Below are experts of layer 4 (counted from 0) of a mixture-of-experts language model. Rows are named router (the router's row for the expert), gate (a neuron's input weights, with its number), up (a neuron's input weights, with its number), down (a neuron's output weights, with its number) and show model dimensions 0-63. Each number is 128 + 32 x the weight over its row's rms, rounded and kept within 0 to 255. Numbers have three digits each.
After each expert's rows: a language model's description of what the expert responds to; "raises" lists some tokens whose logits its average output raises strongly, later layers aside. This comes from a sample of Wikipedia text that the model never trained on.

# expert 14
router:124103190166156156186115102093152155136103167143123117124135147130188077120158113092147131191128126112118135110119146122137154117087099155139216140087075116098134125153186080116108125166127178
gate1:126146095168130144119087079087114145136149123119140134138177104144138070145105136113192116082083074139111106122158151154155097127177162106161141172117210117109120092061165097144167077109139147
up1:097163072118116131099122160182123137152170122113140089075118163104120094143135151098162128060115195101166154075117100071141146077073088126143106072103124142089143160122105116169112160123152093
down1:150186130161125152144087136141089152118083203072098111080168132192156125136172143169149080123160148113124105139131134094091153161156164160124088138079120115156132068184088100116107104135113182
gate2:155122151166146192092117140105135139151085170148111138134103124160131159162164133175150123166132151098050079090126109137131124093125160118130131170116124201093171096149144106129160126147132131
up2:139123107069085107152214126144175136125092096125137136123113123160151126082093141124100105114118145127164159135149119094124115156109128165110146165139075082197141185173135104087116126152155129
down2:122142138156207141112079047119128146174106114098088081155138147128147082163189143117167118206153128104145152122075181147122142167081126113124171139153126112162106139106148106152130076136107107
gate3:171084164144183120153098128177133101098154128137182078118122090107105131036140085167107113175156122142086180118139150130139095090101141099040118119142103143090119137142108113116165136171136166
up3:108117116048097099138140110107118152088111115113086150095107183161129144171126160055177073160089144082192155104095160085140138135089087161157119120087169161151130141131167149173157127097059113
down3:132142131115155136246088104110074100161151169133147138148087115071126162104155073112096087123111107132107139093128131126181127088048059113142193136112098142122085120129171117146146106110127141
gate4:120110112097150137113059074082094170117056111157132104098128181172111120132114092121151165102085164102130207092153133166129113131137159076184159166095089127079108141125146093135112100096145157
up4:130165115155108124116123129113126168049198132115157145171170101095123150095118081149145121133110154187122096092120124124075150067103130110113092151078119148131188215139091141118145142128105134
down4:161121142158146130183033106150116175131108135143149093093116101124106090100105102099168102152107155122084125076129146197120144146155141148086106169121124106110187136143178161142122126100103125
Description: Capitalized name fragments. Single capitals and the pieces right after them in foreign names, headings and list entries, e.g. B-and members, Bo-ony-ing, Ru-tilia.
raises: ".", "-", " and", ",", " to", "t"

# expert 3
router:183145174126096139144125111186136172089118109118156116142148100098179093194136097101124160130146141085131145104142161172196160141143109134140167085084102128079145126160147099121141149141055172
gate0:094070130101166095081148123116110059142150096121131117115177145129155148075107089113119124084163143114155161116134153145130088163151160108095159145099171147044103116140127110094086160183146129
up0:130117091168167115107070148091069148145100112069119093148113141075099167159096132116083133186078177137133151141102165126108120129110115055110141168143174100099118122152109131123106156153166080
down0:178108149166165106152122123139073100103132123122100166122135121125170156174148123113083086119140125080169127103119098114105077141150113154103120097103098116136056148114111138194103101112122142
gate1:115130125153147110135075093124078145122103118147134111101149136160141068180095155113194102079115106103105145094161110145232118109188169106104100176147165124099115080083111099096093132099105094
up1:079132142060155073155148096110090203197202143090071105154126119111112154088160121136116104116125119134192130118161119165117137120101098069160135138126103142078178137113103143176133100112146098
down1:134181140137142164123134091152158149128092213120079143092157115151165104138070096090140146129143058124120109106115122075086125145122115126117145095094143076173092130184170097110119093174143174
gate2:160114164178153156099086147183148170103113097115105140142170099130111139136134111147150127123143168129133111074131150130142112156151149104148091139103107142094137137109104105151132133129171120
up2:148209128090119116155161128121137159144095141170160112116067127174101098097104169106029107169157110128114151108092099124159101090142110169130162169146147101180101214131146096116095144136105166
down2:167165139163176168125109122112159120146164096124125108101169089082146102172166096146103146155099160171128107135115153149144130172143090117055214160107072121116105115153160096138104140123114184
gate3:134135117084132128174111183155122141056138148185195139128160095096116145143149048107110127127176129098083171139062113139162078158099181154084127129129123121091115117131112097171143115156163127
up3:112132105104095145117115113160111187143099155071160105100086169165104073123147140107188071148091080104127177146121147155143057108142049224130095175084160131149161145095162150184150142091105119
down3:145178125141146167175092099176132100129164138102196114129165119113135107095117073106099091179143126089123123067116118168189118128082142151059154151125144135069123134097139118125177143135117155
Description: Place and nationality names. Proper-name words for countries, states, cities and nationalities, often inside multi-token names or tables, such as United, York, Ohio, British, Cincinn-ati.
raises: ".", "-", ",", " and", " with", " |"

# expert 12
router:157148118184148129129099093109174177089103111121099135128153117057159101121105131088152137140122188130149169136168154107150120128055082082114188124080136149126129167152194061086095130136100175
gate1:156127050138131168093135092084102196089130105155098087148154151155156128155128138151200157091079142114201131125183124195171099128145171099168124121147169066134112109093082109132123158128129083
up1:067123086093120064055118086208111136180144107129093153133131107095171113104155153116127102095135148127163197161123145154051100140084099081156154127122104114089132149124082161142126136127154064
down1:173145103172143129117125100099136107083160193047146166120222104151114171134083148166130073101120085147121150146150122114119119095115098163121116143071110102169086109136112127123137131131190212
gate2:170070159179153194068067161172141129148116151154148099124127133129142126109145155201123168177102174107100113053115111146115126058146146134151108126128088212128145196111126078084166110126134167
up2:122127103058117132177121103148152133113084105106123191102126129144174142087083153095108151149147167150134150113095116109112132070094103091099197171116120149166142174122149072101133084120098127
down2:079141156134108139162092113152091130178131122112084098073142168104125109156142109141106156141171147165061110100091111110135135150195153079120197140152128107135135130181182146121086116152085172
gate3:153100121106138078129112159171108168100150141137169115080131074118123139092118092108127129140159109116161137106121092131132126111107141166085127117087128122145106145156079098110145126129144152
up3:150142089098096128162107108139148139145092146107177121133097220122152086142108171126221058159094105108131182165087163147115121107105101166188093102095128211133129107096192172145158186154115131
down3:150163164127161124171065066196123127134160100106172136155112156096111127117115054108131148113144085125121145142115055155186092060144097115140156117143112145079087118120124131127148124113092130
gate4:132073140113148130171109142095109255084078111198144093115110160120089114095193103180122127099119117135114202133204115113142105112159146099165130145133118148142146138105178081133086113045142156
up4:159181114108126159117126130124133090110118157088157131131155110078112161076105145134164087095092174128107163101123149144159080126079130156169113186132157141120187177172083159074117179115137137
down4:178194144170096157121064114125175062141119193103133130125147159116172086040159109113154148156138134106079090074168104150175153157136091166132136126068164130112156126115185115143141114117114154
Description: Word-final suffixes. Closing inflections and suffixes of words, e.g. -ed, -ing, plural -s, -ist, -ated, as in accolades, receptions, cyclist.
raises: ",", " and", ".", " to", " in", "-"

# expert 4
router:160111139176147091167091125162146165129114121113154124107125077092172129158180096143099145140152153087089107108137170106158139101070127117192166162098120094085134124156134050128143135182135165
gate1:173152097132088176134134124185102145138110114135151105129146135137100139153152134145121124072119122107105130155199127111214118134170178096155140169165171095139121092058117111135099098140141092
up1:095144125099053099086089124153099145181177108097093111121097145105100125061113105127127135075113123163147191152153120133106131088061087058161150119099086171084168113141121202165159126093126067
down1:137172151155162149175159124126163102147128219105119183078205091133160155164098107098148074103138100115143102079149133089121118105132151080128127087085127134173094144171174107145124128154193145
gate2:153131118130169149102099154142116137116099124138141072129121106095110146138133105113125135164110148128093102059095140133144157106114143083128121165135069138076104137080146081106141119149144162
up2:121138112083170126089151133119139148132127151103085158130088093153181120121109157191063112148128135140141159097113136124134096148124155176132163139094130128179101227150138120143114140154148150
down2:131137149151124167197078124118114173104164105106061098123134166102176103113139094095121113182095153124143110111153125128176131144140133136101181135141119156169081142141135075127159114096086216
gate3:102116147135154073128095181158123101102168150149132078083105099096113148104112131132111098111158146112116145070128050100197094139117176153100138090153132150161117147115113114157212098168153155
up3:143073148132125099167152102163131176088069134143160143121071208184114128124152130098180113135107104091178194161072198144111099064131069119123129182091167118115126161126158124130118144104122092
down3:127155116153182130137083105185141122063179162115153096091121156165083135103091114094072117136156113126118125069070110079182109142107154143080203152067098129134111148128154082118168117096136171
gate4:144056127132193085124060098075142208102096092122127099090121209124131139082147080168183155062126142111115147078177077159093140149110130091187147147110108164096143095097176095114130129121177143
up4:137184134118092118157115110109183092101149142134152085129149132086123193152083080188142087136144147164119123121135195098111101123174128116087125164117136135103160190134140104110121135117064140
down4:189157137155092178108152153069129113092078058088138093104131174107137071114120172085186146122101158145074053079158143119195105092089078122104057135101128105105147152146156135116104130041152119
Description: Linking prepositions, relatives. Prepositions and relative or conjunction words joining phrases, e.g. name of, known as, with, by, which, who, when.
raises: " the", " a", " an"

# expert 15
router:128089190203100167140123111153154187111134091109132092150138131112183110101157141108112102172160160138146189133110150091143100126110118124188136151104110122106123149190141069164098127144113149
gate1:101106106155124156165152153100116118141163133147109073084143140168131145145112149150170105094130113114114133155216118166155111098190177112125149150131193098087080053141077128128142154093106082
up1:136121121026155102054130108166038126128160068126065084137093119065143146147140117115117121105092164131160230089118157155146140173068091061176136126086108098078115163112095125141124142106108148
down1:068152148135160194181137087125136112124071191041142159128136112173136165142105121154118112099148097139080132148161149089114157061110104154076122136147147111133117113167206114106159154118149142
gate2:132093144219112190130131149111138128119126127118107123129151062094111145112134129117134115108107164124114084092165150150111085154139123152109057112108132157076129172116110109106125135154162189
up2:159137124094099123134124121149128186147072110147173137157103183158167083097102099115117126162140107140129159109074123162097105112127116113121154253132168083188082143111153069154121128150095146
down2:146157154165143147165083069156113155126126144113140128138146157088147126171164117100126187227040125109137143116109133111133108162158112142123180164123141141164111115130187103137091135175106154
gate3:135095152127206121116094141134129160099083125112179127113112126148153130117170135102142104153115151130125135111133083128151118058114099110063137126109171128077042153135111091132169171130133132
up3:145114141077099126118178119153163115162114134146134033105043177136126082144125159088155106178119067100109193130056145093100149141078104175164097158117123185166175126069151160127130148115147156
down3:174147142114182079176094120132139133110148150097118091118157118102161089151117086150125155111112109153091150073096117131158119085088115153107205173114159154131132081118178141071108125141115142
gate4:122069180127109157121142114087143196173054112175138140103139183129139133121157140121134127098169128117163132125212107100103145134106167128165088134136068121121121133142164106171129173187073174
up4:124195143134135133157116173116146107104174106097175139172189096136142139151085065129142078106108125119127145108129131158129093169165136078170117152101139161102137199102109162155104130092090064
down4:146144127130108159162102141105096193115113148134113092060131148132191084125128152117135187148200102115084087069161180163134149096144109098162169156130128116113174144165147147103157156124089114
Description: Clause-ending punctuation, conjunctions. Commas, periods and linking conjunctions ending clauses or sentences in prose, such as but, while, although, and.
raises: " the", "\n", " a"

# expert 2
router:117144130196162128137069123144095184129116136105172127128113091138172130143139101154094137163131197139145153079179159125184140120065155123188148135062146116105159139130156100166124136170096159
gate1:173142098168073128120123130150103197117157130103106086109136122190123109134126147139176160058102147059079147110205059123219102104155169152152114178140191132124092123091107147120149149080115139
up1:071144128118125134121079145176086141181176101138140076148079125107105141092133153148107107142134099145157174135173142133118137123063112096168135114096092149116138112130162122132130161102149071
down1:094165130143129101176117147129145118144096226072092156124184101142201166162085114117089122086160071153137103146076123071086086194127136133144111141126165132161123116151136144157153132113073147
gate2:139097126229124182098077165129175142146069123142132101115193129146114103139158102135162106143126142113138108091128126147157156134083184132155085160108109179093104159142115088108152124186174170
up2:113174133029135133145190108075119156114097130101147133126102107158165129139070130163095124132169111114127184058128095093165119100165110167128167145133122127158139183161134104132114086122118132
down2:109123189134158135169125098139169145139180151116148084113119171111172112122119067119100148162086139086122147092162110084120156141131146150137193129143158166135107129156193105131137079116112176
gate3:113115132131184089128099069137117196081181079142142066094141083104142172097088070163123110094103144105110168096094143132179122100127168146057100144111130134114080133123111090142167106186098141
up3:168095095075088134109151130179125076131109150102141193105111185153149132107194174064132113135133089095150200122155153071122103103122075168155158119120113146166156119091142140181128144124118115
down3:143159130139144187149070140177126062170135127153166145150127093092065127100083099121070072168132112154087131088153140111185153133112088061116157142168102146151115118188140095148162116135109120
gate4:107088105079114140149120126069124205153043155178124170095169140177146155143147068133187108113116157134209122108197111101100111140112142085206135103147097165094119119102168113150110135159097169
up4:133120161101153126090116142132167077099147101123151129154122077120138143089107106133131094108097134158147133143096117106132083102133115126143129136081138134122196221144106128141117202118095145
down4:166170160089134137149084115099145112102126058161136085099153165116168092109157140123113119125161143126034130140135135146164088109100144182112073159089121070079186121196181133169134111085091096
Description: Post-verb function words. Auxiliaries, prepositions, open parentheses and quotes right after a word, e.g. have been, was asked, Bugembe (in, and the slash in http://.
raises: " the", " a", "-"

# expert 6
router:126088195127094099140133118130125180113139136121141119104138109085182107157126070063076126139124131122149148132118145133204196120111124124195197126077113145100147164178156143125121158147090164
gate1:136120095136147133125141107108087200132153110118169125142168151107131093160085120119124178088091137051133110132173161151188129130194127119179137161166202093135119050080124114157120159157116120
up1:125115141077158106072107110187073134145182110078129101107154104128125112072123135116114102086118147096200205112107130119138092103082067084123149096076113194159139098089096138153180145132185162
down1:138181125141117146133113104170162158145093163113161193080180132159171144103109131067089114118098118091149092130118160126115120146147097139108102113142157085178077094158156119114181083141149154
gate2:158111165171102174064147163129135127114108101075130117122136115132118173109095071149025114120121185132121077084162173150123124097089136152149123189093131184074127124161134082134140193138152152
up2:140128130120138094128202105113161104181129158165115108190099101143159118105098191130121036111157151127118187088085128114137082133189121145098153146128086145162114181143096102147118091137080129
down2:156128130175162118141061139179139139130135139174079145143149105126156114172128122111115183150119095145110183128149115141165132144126168115093146141122123165131058097166163069111073129103133131
gate3:088104089129146103160126138171133134113155079145157112110095085108127168163169068122109103148107130109073173074149112166133106099130126126112111088111093148083167144151111109168194144145136136
up3:131113153096074098106128109119190151158141140100105134128065191171103114101136190087178070183107102117132136184134110113130112125146084120149139118074118143169088096139137130157114148120113086
down3:155138121137189188155111098122046113156128119148146044154133135115095136168097068084127086099181132097107155164075095115136124107092095139109126122092103141164084109109158118085127131131130127
gate4:120096142114163102112141094102132198082103093165133138111125174117151129152129082119121116134067159103105174142164118147096095148155203084211130153095091152118078134119138106166100120120082170
up4:182147128128091100135142109121128139131176120122170122148122152144173122098060129145154143140109128186085135101086172115116165110195142126113161140073166117092139191151127102173090142131125092
down4:173152112175121140147122148042163135078122081126139127136162154128143063095162150076172110146143094146036117105151114140159120120177144145098125160126137131096137128157164131159169144092087090
Description: Names and dates. Month names, years and first names, plus pieces inside personal names and Studio in album infoboxes, e.g. December 1978, John, Simone.
raises: " with", " |", " and", ",", ".", " ("

# expert 13
router:090071199138148153157123082146131169116093126136112093137185101115191098177179098103152151123134147138132180068100132128127161099145099117159176146089091136120176113152183103089126148143148179
gate1:145125109162094157094177103153136150173142127176136102129136142189147134144132141095167161059049074126102092127197136158229061086172109076179124156105154108096150128103121134163110140165123121
up1:100155131104132114127132127145090148141183113106079124136098121126122127098174193159127117113135101145164169159088159124122103154073114079155183086062122186085175190102111152122138169165164046
down1:129166125141099154129097104102097125088115223101164128103162174199133176110137156169130098141093084132106120107107127117145149092121096141082115102135126135152098130176085116108069110115165192
gate2:152059129164143163073133136182141149162062176118107165148146067137147145143128085159144134174086170123106134077129132119100132113130154088115138130142083161064135129082129100117151144112103128
up2:138167125057155120155153109118134107136131122142122079166107154155141111123099175152097099129169113100089137089074116147118059096125143145119154187092147107149118149152134123131108127143174136
down2:142152129134134114176089115110098112124155106150110126105175118114123084199136089178152137165101167158064103111128133127137133170170212137084170144144119165159101114106139030155168133096102203
gate3:139085111145160131094098139180148130097142130139092087074168080100141143099093065127132124115129111094072123064128126121143118091121158135087111114111144143115143156113125077125166177172173089
up3:128147125068082100143170135170149125126082118094151154086087157182103093152135181065182078102114122111206188149120158117147112153119084177164188117106167136164129101122116155197117113104107164
down3:192102167061199148201118128122110097115132144155111128129162145065080157077103082106098115137155129164131139081128122147180119126124099105081167160083134160115045137131168132139135103092140083
gate4:147076133133111107133080068130180241098062121166137138115089161143128127112162077168148087121135123149127144106155143136109139154145135100187107167159097135144107137082171063135122149101118182
up4:170167193104154150145151138156096059096165150119184139138145125097132152095104090090119115122121127193062135113097138117127069117140130138115139177085215142134165229148111148113147146156097150
down4:108130174080115130130095119106165137123086127142156149143170096127156063086165110052124142155138124133054103079095135147126135123089116157159070148094152068088182100169131170076158126137109105
Description: Name-initial fragments, articles. Early pieces of foreign or unusual proper names, such as Vi-ja-y, Gu-ima-rães, Af-rik-aners, plus articles a and an and he.
raises: "-", ".", ",", "\"", " and", " |"

# expert 8
router:162110137150155157151076138152118138139106177081136137102173118087173075161117101095062099155116148103140155096179155164170138129086110139179159123110152161113173142165243085182095136108080158
gate1:157128124155117160146106145099112155157114149101136145097118112161166121144119139119166134049084094102142146120166102164190115083158143164213134136184174114102132114110182100134129137123134058
up1:118119112089109125084108123186089161144189123110122108098136115121112162105137104135123120081107140153179210133159173118107123177061094078152162099098121196140158153112136177173136107128168090
down1:067143095103125182156158091109113108099083162079133126113187135151168126108135130123124126127142126128118116166105157053119116123118097144097186110155101140174090066166120140069126119153144200
gate2:156052170183131174071091189137166141146110170107143107110185139122105145124126113118094153142128131107121085059135135141131136078102145108158064120132096154096132139103135119131109150156178134
up2:078157081093109078090185108139132148111048116123155145092099083144126121058075118149089111142146113105060167086088092111131150164116098149106165174105112075177146202159146100127119112141088105
down2:133108184155135152136086071147171147173156153128110129130139081129138098164170081131152187187114185115084164111153149108150146151169107141108166144110156171161126107096163073164124123133113136
gate3:150109121130118051146127128171141155084127114080144104099139049075128113141114066164101111124149126093108151104138116134154091095095145141072093124109106115131142168091123064163134166138174131
up3:153110113096134127143119107135117112117101121097097129078103230155130148136123135093220084102112080136185148157087154095095120151161091155153153151103155158110098118110165149176144142111092120
down3:168155125148184170168129123168120098121155094105145120126121096121150136091130096116104105137175051115114121115061108144187150139134092131136152160128156142104105124143118098141124114090112149
gate4:151087117152174132140122110039141169069070153185105105145120177183103161141135101161102126041088140108113135100149106114175094127157172050172129167158103125096106169126195097204135140090103139
up4:185127168135103095161126121147145094100147118070150134158151104147130125091025108151130083071077150140107158123118121111115155082098114154140153150048164116137130169202141142085155123082124125
down4:167221134122114106150086154104095127062133146097167123088110180153147097042133088057136160110152188104115104119171113145152129093179110147106129101073105136085156177118129164116129152108184142
Description: Mid-word stems. Word-internal stem fragments after a prefix or space, before suffixes, e.g. recon-ne-ct, att, reg, prop, Comm-erc-ial.
raises: "-", ",", " (", "s", " and", "t"

# expert 9
router:152115162176132112209103070101127168106105129106138079118103130090166104121158093084116169137156149127096147111129165114157136063095133131133160128091123115153153129137133086134145168131094151
gate1:136097115163085113169138119072074150152123113147150125102179133142181104202141120126188183026076110106119114100210107086180145098142175154162093163140156135133082090117112131123114117143124076
up1:130118119102156102054082088136087124162214073060121109094105162120078159080185176139158114128104133171156216148132131141158067146086096083180152102096137149115195159095123134150150115101147082
down1:107158097142137152185145082109170113100131179113089126023166104176137107138098114143131129139133112118140139125157141109110112138128123110140173135080084130158100120119152151136092130128158144
gate2:175084140172168181114126133109172102135113145175121121155129121157113137165160116136153125142149133140120133079175155101161160099104160141165100142148118181057142136162089048134138090124130157
up2:117130143084125121131138062128155164126063100123155157108097090118144131085111163171084114162140138122121194124071098161131093121159110113079168140094110091159127133093132118103129165153111165
down2:130136175172095164162103074080184117143148151147130127121175127151116127115171065091123173188147166140131146121143132095111140108090120098148193171126116154113136136141179128113091109096100152
gate3:112061147130168114101052113174118187076113078169164124090129119114145134073119125141115144118157146070120207107145079107183107116101140120120107111141139157152107165121157120159148126135139126
up3:135135127117122118156155095119161167103097113071116108147068198105111097138152139086165088145125095120151120149128134127047126082159079226166102146111148086110136116116152141153137128125104110
down3:170160183114154145144096062194121109166116081057176165113108139144112125084159133149121118116105069115122124064119107132182135105119119138114137131092128145109067135108158061097138140100107149
gate4:086121143090168106175109060097128213087102099162132107116118172184132150107172086148148145078109185108142137157163087130158074136123143124170134174082086164086119131141120084109105097104079193
up4:204151165145081096128133150128168110133162114060176170115207109105141111081106110086115115172114124190085166077141139141093130082115127132133089134097166113113142204134115121119133155152154044
down4:155159134140079122140143122127104150139084135043099120074160173166156075118164136099169115169099177154067156098144157087125103127117145163137123152141134104106137111173209127116121097119122106
Description: Table pipes and dashes. Pipe separators and the dashes of markdown table rows, plus ISBN and list punctuation, such as | between cells and --- in |---|.
raises: "-", ".", " a"

# expert 7
router:126086151179113102139101098113132157089102111119166141119105097092163103157168101067100157157161166123087138091098133153172154061087097101153182095082126114119189180138167093143123112157120157
gate1:147128113122091169132106104075093147119118137136143062142143140095126142151119148147189122070099121092057114134193142111205146050181136108183110098139195095134102101086080136185126137143121103
up1:075117126130145084099123107160052122162171152105152111143142115165092102097182094130144152126132124168166150124126102130118107158043048086138130131058133169092151144072173120140148178062138072
down1:158165087146142105154130085145152114134095194146138146112182124186161114144115108081107147125152102110102115150140169116117153164084170167142162121094056164147101115178114138129092123131155179
gate2:124079139176186167120094150107185086049079122125147177127142118124103145147150137137134120120144173050063094041127136155145139087113119106114110159148112145138117147137130117120171126121153124
up2:141153138121075091105244146156132180181108136163125097183094100137162116090088150126066124128150122124130170139145097091145100141136168185157156143099126119151144160113155128140118109160095118
down2:074120146181104108102088087140149117189159128115115165147150108129146153142180094128123134153115116126077111130196123109150115095099164127106170133167141158123161139134163072140148076137084180
gate3:122083083095155128125138126148122156167095137134170116146132095120118084080146093120186132115133119132121171125119122125191167102093138162081147134095129101128129116098145112102185145172198121
up3:197169108101110138138114166144160099106133150095096118078092172123129131141142154129125041111113115058106181133080143122124115067112066156165133120172137110136109103135135153176157135097104091
down3:177166110111146143166059126172095095161144163095153117140099136079114130076126092146168113121137137130087097085168152150144144126083172083144142165128103170146090088140153141088161132114119154
gate4:106083122142175086111125092090054187115059127211122143081136179122141146128139121107134097123099141117125164140156054088166118069103156117188135100123114120122116141109178095137127110153141156
up4:174174193127102133121121146122154098103165133089159103167155069144114120147062061109168105127184185160102174077088214130085114116166092177073132149099155124109142154136107144149148159100107104
down4:197124131080109146158054109077109178151150127148080150122146129144151032127139103072166112132120124117085139092119151142140107104139132125159121116096157094053208059145174120134152149111156142
Description: Numbers in tables. Number tokens in sports scores, statistics and election tables between pipes or dashes, such as 6, 28 in 28–17, and 0.
raises: "\"", "-", ".", " c"

# expert 11
router:142125146164157124124076113163128121128098105117115083182126107086190077174127089132126156153134181095139159104112097152156168143095137114174162124139100108117150130171171124115073164103127165
gate1:168114107173083164130165091133122118143104135087155091154126146101118131150130175112191157080110115106101114166176112139202111047165156099163075165130146125059076136076096120139117147111133110
up1:094101098067130110063135151186100148125190064129102036105137146143095113129146124114111113116116155153153198133115137141072141103073063069171177099118099144115173174106126163148119164098139087
down1:117202111131177160128146053157143082130104188090149137042197129150192141138094117156081139136144114143106103068105126102090117140057109162103138115159066117149133141125108145053117100186128172
gate2:165072172189158153107086174137148125132102119154138098156124106120127175144126095158184136133108171123099133048122165113134116085131157131115103163134094170089138118132161120099157138131208124
up2:097135079052107116105163090103094198141116141084144157119125144113132136084103152139092087117162103150070166146110091104150108077118137120147165169128090091166149190132128108135116083109121143
down2:160149097169111117145077084163130125171167199118119098152143088142167136121154091102130140216095176121053124103135156150122131155150093118120202151141140119133152137100181091147100138143075149
gate3:122088090084155087162079181178095104112141097095107092162181103124157133111122117124112116101148117096105142108114081150125132122110111157090130120135115103082137122079097122083134171118182119
up3:146144104121118106140152156085167101088095126122144148080088162159122100151115165074199089166089103150168154143092134113111069051106104148156122163107160168161143079113177141142135174126094106
down3:134131080116215148164115071157070116123164099112131096146155118092138110121082101085117117130199106086144096060124061144129121109120089062097122120135124150153117119188159097153142168118114128
gate4:145112132089137123170118104108112220116112093189152142102111205114160122152162085149144151095117149107107157179222101179136111124150196120169144140122087141129149140093173130119105140075092124
up4:174202172126127172127141148115116109090123131057141161129144088134133168090066095104184094135125152201108106095107152129105104112096167161137124119091138171142164184156119127147145166118093156
down4:212127155152155158160136079099131126089159086119160082101108126070150072072133160103136149164138090116004127137160158128163132171125099109175132156106127073085114154110127146088103142120111120
Description: Mid-word Latinate syllables. Middle syllables inside longer words, often Latin or Romance-derived, such as min in Prominent, ima in climactic, isi in cuisine.
raises: ",", "-", " and", ".", " of", " to"

# expert 1
router:160181146168143143127082113118148140119143148061203104137160100132164123068143092177051125121174146104125188100156189153165140101085135144138154133117098133147173192135156091143101148126103140
gate1:152129085168041131094108100106153119153129135116147104072139172133110103121093154111136119076094091122122147143210125139226107091174171116138121138158173112110090128090073144101091120123161102
up1:112101132119092100136136105176086134207178118129140128126091143100116097047153174130134088079057121176198190133114170114129129125085091079120147184077110131086188180121093174147103132151148103
down1:130120149126114153165121101136108149078093182101092163101196128172156170170075105123102120118150105138090122146123097077087077135113145121106161066102086129185055083131163116154147110141165141
gate2:177139157157178186060070159148176119143114119108119135114167122155100120128119074192108093133168153111081132051115111160167087125101098142114121185120118155138157170147134074081119154127146150
up2:141099083088142131116200076089122154128083139128128155108117104124148120069107165091114109088072136128128174105088102140153121124120149102124164170141133132147116200159123114128109099115083184
down2:124124173157144108157098093135073118151096144099150091143119152142137078132134103132160158204085095122099101133143128118189145118178120085138171113146128112133084123123130079124124066070115156
gate3:142158096105175117107107158163104147100168134107127064147135114108132164091135113130118074149106146086123181085136103136192147089119144113054092150124111167118097116074130111144115131157136123
up3:128070130085158115079151110141144158067103141131168164094062122162127099136173143066175108135135141127153181180107170072094080112103092169190155082107173117125104058167160123148169144060149155
down3:169160176123144085173070063168070082115143141138118136131112151076142127104092073153079113126145118121117081103092090154184132140139098134128132133105119113072100118143147100088178115135129137
gate4:106085108113150164132095090057102176113113114159111150122163150150200141104153095200133165112119144117122162120197090116100141124158167087161158172151111124120129188113175127159129103142108143
up4:189152153136136060123164128102134110101117080092202133145144084097084129051094103151138077103107141220113136107141167090125117087140126123203137169118100089147149191159131127101127160085097115
down4:156203218131109169168074127146174113129148102134126090118121165148134085132131134044119187169120133122110116074162139143131176135099164115141094180128134079107164109147160154111131111196204073
Description: Common nouns, infobox labels. Common nouns after the or a in descriptive and geographic prose and infobox fields, such as name, life, station, km, area, up, and line breaks.
raises: "-", " and", " |", ",", " in", "."

# expert 5
router:162063140173158122125139107144094142144082156043133101129166081126162103148137123092116110177113150172102122127140168150145122165086089128143213134096137148100122152173141063114097122146117187
gate0:122069123110126107115091114090075139120124110090104161130113163133117123128159142109131140108195123123117154167143095132122118150128153089058113113132121164164137079194071134117115123153179144
up0:130097165174145109148157150143102123162141067100145116205155109073106160130138113157112086202124120147102104174086149131128138179113063065109124071132107160122176127135106156115075161127155083
down0:170132068070220089092166105104127102121151145109153139092141071043141134173143090162095123132133080065156124127132099092159093120121144186126086146076085066165118124100138138149077128109115121
gate1:149088076134094151130130131106027151132122145107146106108135107186146171158119177092146168084059138111149119171142118152193146106186173115180125162151176101116100113113090108136132141143114128
up1:108112177057200135066108126171073174155166123122092073075119125151125145111167153102099142100146169129179156155112202097097127142070098090158154088057096170109109142149148156151143090149104110
down1:162150079152156140127117120068111117127110180093059167157151123161168186143103103136091124073122102111129151121101161084088077063117061143131095156127098122163069079176116108115092076147160173
gate2:197076123169145145123056171132113146112070163111137116099182119127109148117117102120136142136137130126144089052117113139139105110119143143117067113104104172102147162139105106152109118119170137
up2:101171136111069117109173116167090126123094119113203145152083111119176125092061133114096088180130124168092134132146126166138106124140132111134186209104098108154131161090119092078124154130132123
down2:154122154187152150172095132145133171135194168141136117088134122152168131177143110125073143167100149127101161147130126104145143112175116110077180150188134118191106098177128078134185105134085178
gate3:133114099167151060089120132184148206108106171109147069110158094157119138053114113115089076163197154176131147126114104148162123114155133112057098166100136159107082185115118127147150146135161127
up3:121164053075083116112124138156167117152082100111105140091076187118150127136154143112176041110074076094164167115112132105143128115133123183200121100121136110136131137152130146136178170103094133
down3:157109152136183112156060134146136119113144135130143165083101099135091121091043086154102086217127081123083122116106095101197144080145076118088100113145115164132094114144122105135183163144115097
Description: Function words, word endings. Common function and quantity words and mid-word endings in running narrative prose, such as such, part, own, few, its, he-nce.
raises: ".", " in", " to", ",", " a", "-"